Weights of a small mixture-of-experts language model, trained from scratch on English Wikipedia: a softmax router.
Below are experts of layer 6 (counted from 0) of a mixture-of-experts language model. Rows are named router (the router's row for the expert) and show model dimensions 128-191. Each number is 500 + 40 x the weight over its row's rms, rounded and kept within 0 to 999. Numbers have three digits each.
After each expert's rows: a language model's description of what the expert responds to. This comes from a sample of Wikipedia text that the model never trained on.

# expert 29
router:527503490484422537520452522475556519498484513561499439545443584464498487524510456521469529566562518517496565461543535529522501532486566513536556558539550511448504423521541463411432554475499526
Place-name initial capitals

# expert 63
router:490485445441572422587430416489485480514520539496476450515510550445564494549533467480496391470519559541440548556560530475525513471497566536503507491533508528522550571508541500481546512477440514
Name starts in tracklists

# expert 45
router:514446482496501510488450409507489435550487466487558541511531535494495541542447442486413456444535433493526501419535508580521484406449454522436485499506468498520472524471458547506453540519443496
Lowercase word starts, digit lists

# expert 42
router:500509438468550465514417492445494496484497522452497498491559543478549457559508503533479469402554478517444491472552538492467497425472481487470493468533555522554532507520526489504557555483463482
Capitalized word onsets

# expert 16
router:588531441472459492584476470499526428466522475561554570493424468486517453493579529502483441483504573470431527479515499521456494472507518498440509529530499466538477520486526504555480502576464501
Ordinals and result tables

# expert 62
router:552507493448555539570422463489464492424529477477494455463490512454561527509457558496498449450473480494432540528546545465429435491500565497468545456549477558476453532529571455517511535450466421
Mid-word name fragments

# expert 14
router:517488492486458543445473506521505451492535493558536450527504486494460477508518525483499519460506505459476505472540506499518460503479434514500496477486524500464483508511476519461482509570459516
Census and biography facts

# expert 53
router:540484527454493499497541496460514535506497465453450458532442518506514534465531465536522522462426554475467506498425468505566506556457545579544411465522480532518479504493501420586495471451541520
Asian name endings

# expert 23
router:541518467526462530495513495446588544519441471507537567478454469502465518478518554458507472529503463456539498427505467444508456505514456502551497538466550466452570490523502538427416495515473509
Article opening formulas

# expert 57
router:549517390499558489542455507501454483493533533445430528536544489496560501455510448531526508531518461499487488535527533459453498467468508472436548474500530536529447485484503467518550539418475490
Latinate word-internal pieces

# expert 47
router:511514443504584433588472480454469447409592562471477501494538479496560538497511461493579461440518541531447505553448538423490467486474509450497486465505540519520482529512520476493537458439465444
Mid-word name syllables

# expert 17
router:535514541431557501497396443445485512492501460451516514520450550483506510541515494491497547505418495539473510512552500480499583506492572503491442525549458465494566576514477452563440439520425506
Table and list separators

# expert 33
router:410569477507552524592462444469512488488532542454505422438514561520567521532491450541560405460522564544491545457491556508455465444437512496474433494527469516559518508494520468501509539456497551
Words in creative titles

# expert 30
router:484496521455501521520444522504563447496554493535452507467473484493488460550555483476563436552494473482422558496479434425502526510475522515433409479526535483430583504502484520429522483475477496
Table place abbreviations

# expert 58
router:515474472428532531589475474523399505467507489499427464502452522516565527486558465498465518458501519463441494518456512460498494574440556562510463453533501529436494469489536462539457438475454448
Asian and Arabic name syllables

# expert 27
router:516519494539523524487596538557483554501479480482510500458500481533501467508482477505471483479500445458589437445456518523521590455496461541467520513524454499561429505525550487469474470502534484
Past-tense main verbs

# expert 0
router:508568473465519471426534516486486400432576460548503489472487435468525445463492486498510486514451545440514549490450453464514499576480518521487515513494535535498489541498519487453429508451582504
Sports team names

# expert 36
router:478519391480552543598485504450476599424539493528476524516501508491510477483562397509592414515555542481461541498478533543419432540458490520450447497493526493488528477544489450559504565459484473
Adjectives in organization names

# expert 48
router:547589445475539386527486481499452510486533475500462555545522422471594458542550424552455524479535427463513501507543530499431550524476473524464453472499574507446524525467496491508437442497458454
Lowercase prefixes

# expert 3
router:531523463447546526477475537507547448476489463496476528513608432552495458510451554515460516518487409515510545502476457471531511471532570470543460481550462542512553504490423497493450500526465489
List coordinating conjunctions

# expert 18
router:533507517443532524485479567518503565417493469466508513451446467508481485542527501524502502465449486542537526498460565486469490466485486558387454502536507541561523520493505501559519440452475462
Main verbs after subjects

# expert 22
router:533542507492527545511544483496529522486451464512504533476526455525482414556540482573439484420493414515592456454483522551531569445449472594466492511534491496507460461505566445494530511518497483
Main verbs after subjects

# expert 35
router:547510468526564495455524483489453497571484494502530496550554530457545491464493493501466507473534418503483509494554524523433479457465489514471495426498486455467444497489483483487582499540443493
Word-initial lowercase pieces

# expert 32
router:548521478483555477558446504522453520475523462501510484547537467468540585506456433516549497444515542451513516546530545498442472507500482473461530467517532531537445520522479461520470485471429457
Abstract noun stems

# expert 34
router:533500537459485477509434418450440556495509443474453470548498497532558544515519475528432533488501532503481492522510530479546483451455561556496466425528465500447434478473554486434483486510498460
South Asian name pieces

# expert 52
router:504493470440518520513435444428549498516555489515517455572459557460506539527448529544412477548546470499456525459627494566495524512443488494450506497534431495416469491530517487535440504526456528
Word-initial lowercase letters

# expert 28
router:516452473469518519533475459519403493497550493535544487467487546546464499497415550423476526484466462522504553555538462494464524538508564444581409458553428483484523588500474488509494452498436514
Connectives and name fragments

# expert 49
router:516438478502388555523521457448557472568532489534472468532478496465557507518475579477476463472513513563478512437479462565515530482543568540572513532504468520447472559497554536491525506561548500
List dashes and separators

# expert 38
router:589557546491531497470485483504449485541512462462474476548563479375522474510506492560476542420523429511518545528508491529483378446511451487441467472521506500512450497493488449496501499488477442
Pronouns and short stems

# expert 55
router:534513527448559463552476512536453546551565414558497496490557494492551503511434478528505497545525462484520548506479495489387472499540541439563499517532474464490494475490466452479499470542440508
Mid-word pieces, common nouns

# expert 51
router:536491487498538507476492482468488490546550519441502482530534516518527480503410473528465507516576471478449453529564520538420513498492541541426515427498467531506462426490502521467544570536459507
Lowercase stems in expository prose

# expert 26
router:547514469546552510541559434528524498513461468528473510461531427550529463507476497531453460420458461481512538495481446480547472423438491540472503519529479472495474447517509459499531472556445550
Biographical verb phrases

# expert 31
router:555482464474532542527546480503536547445512433495555500469551443566443452519447517486486484525545407479550491485514496547477532500512450543536480494534475530541431473533515445524499505537474466
Participles and passive verbs

# expert 2
router:502494501476500504510551470499555461551428443517517539536514497499408467544428568536422488507410415483520536488506479548558533502419476488572473489541429525529532450491489535440451511548463521
Coordinating conjunctions

# expert 24
router:512487521525530554531554500535519506471443457521491543481526461561458440528462545485523508509467420535545456446518556551547466428432403587445509526525477486531472466504482493479576540537454568
Passive participles after is/was

# expert 41
router:422469504457512545474497473425569536491566506472469480516459554497501510570514528514561454510518546515481529468460491468524561596429507555547428539561481504477510504496523567551497488470505520
Names after of/dash

# expert 9
router:558517480515491461430510474522572498527478474514461472516480470497479522415512538453454459468447517488483530503488424360583517546498504461525525545499564478470560493507528551425430518526474540
Biography subject pronouns

# expert 25
router:493488439461457442474494487526493457480537457549454473442432485468456512508545543450490456478476512525517536535449549443522466575458562483476459534518467515468568555516521476459480530462545518
Sports scores, team names

# expert 7
router:457474499472546534507457484526549531474465500535508515555568488482450461484486553495441537536491504486461569445497515497553461491487477496501485537546459499545584530528492486507536454508498456
Clause-linking conjunctions, relatives

# expert 60
router:535506422486588500554497506503454531508536423472471524507459507480510492496504463516514496529498458515502545481440489528410433564500477487488437515545488517478472458513462472524506434454481444
Abstract nouns after articles

# expert 19
router:461495538491437589488511511465518485463472527498469484518500591487455533564551459492517444526495571435449515427547499528545545543449437535495434520501530557550513493456487497561516541448485518
Table cell separators

# expert 6
router:449459500464457569501468467488537470478552551568505440438503488481519556505573470513515571474499535456503550447530529542444477585447465464514435532536490513429472474541496460461419506490530491
Foreign name initials

# expert 43
router:527522487523516539563441454417475433546523500487493460473525531450485510547463494570455497438518507510437561526582555520470503449495519514551491510559516535569526525483530488542534525553467442
Quoted title first letters

# expert 11
router:521472468459553554567445479446507490509566438502524473443538550451512482498458518445498443509537490489485561515491479538463487527539553469634420476560467539538505480509461433535499442526439437
Conjunctions and possessives

# expert 40
router:483496469443469524523495488473485497457502511532478431425490541467517516542556508534481437437444495461471514507514557515464477500489581500488546506533455532555556548489532492485514502538462516
Mid-word English syllables

# expert 59
router:547544527485576520577488494521484456556551451466438529498583484424574474496506495561462469487513468489512540506548453526424458442488533461515477454520515521598493459496524476554573472561424498
Quotes and quoted speech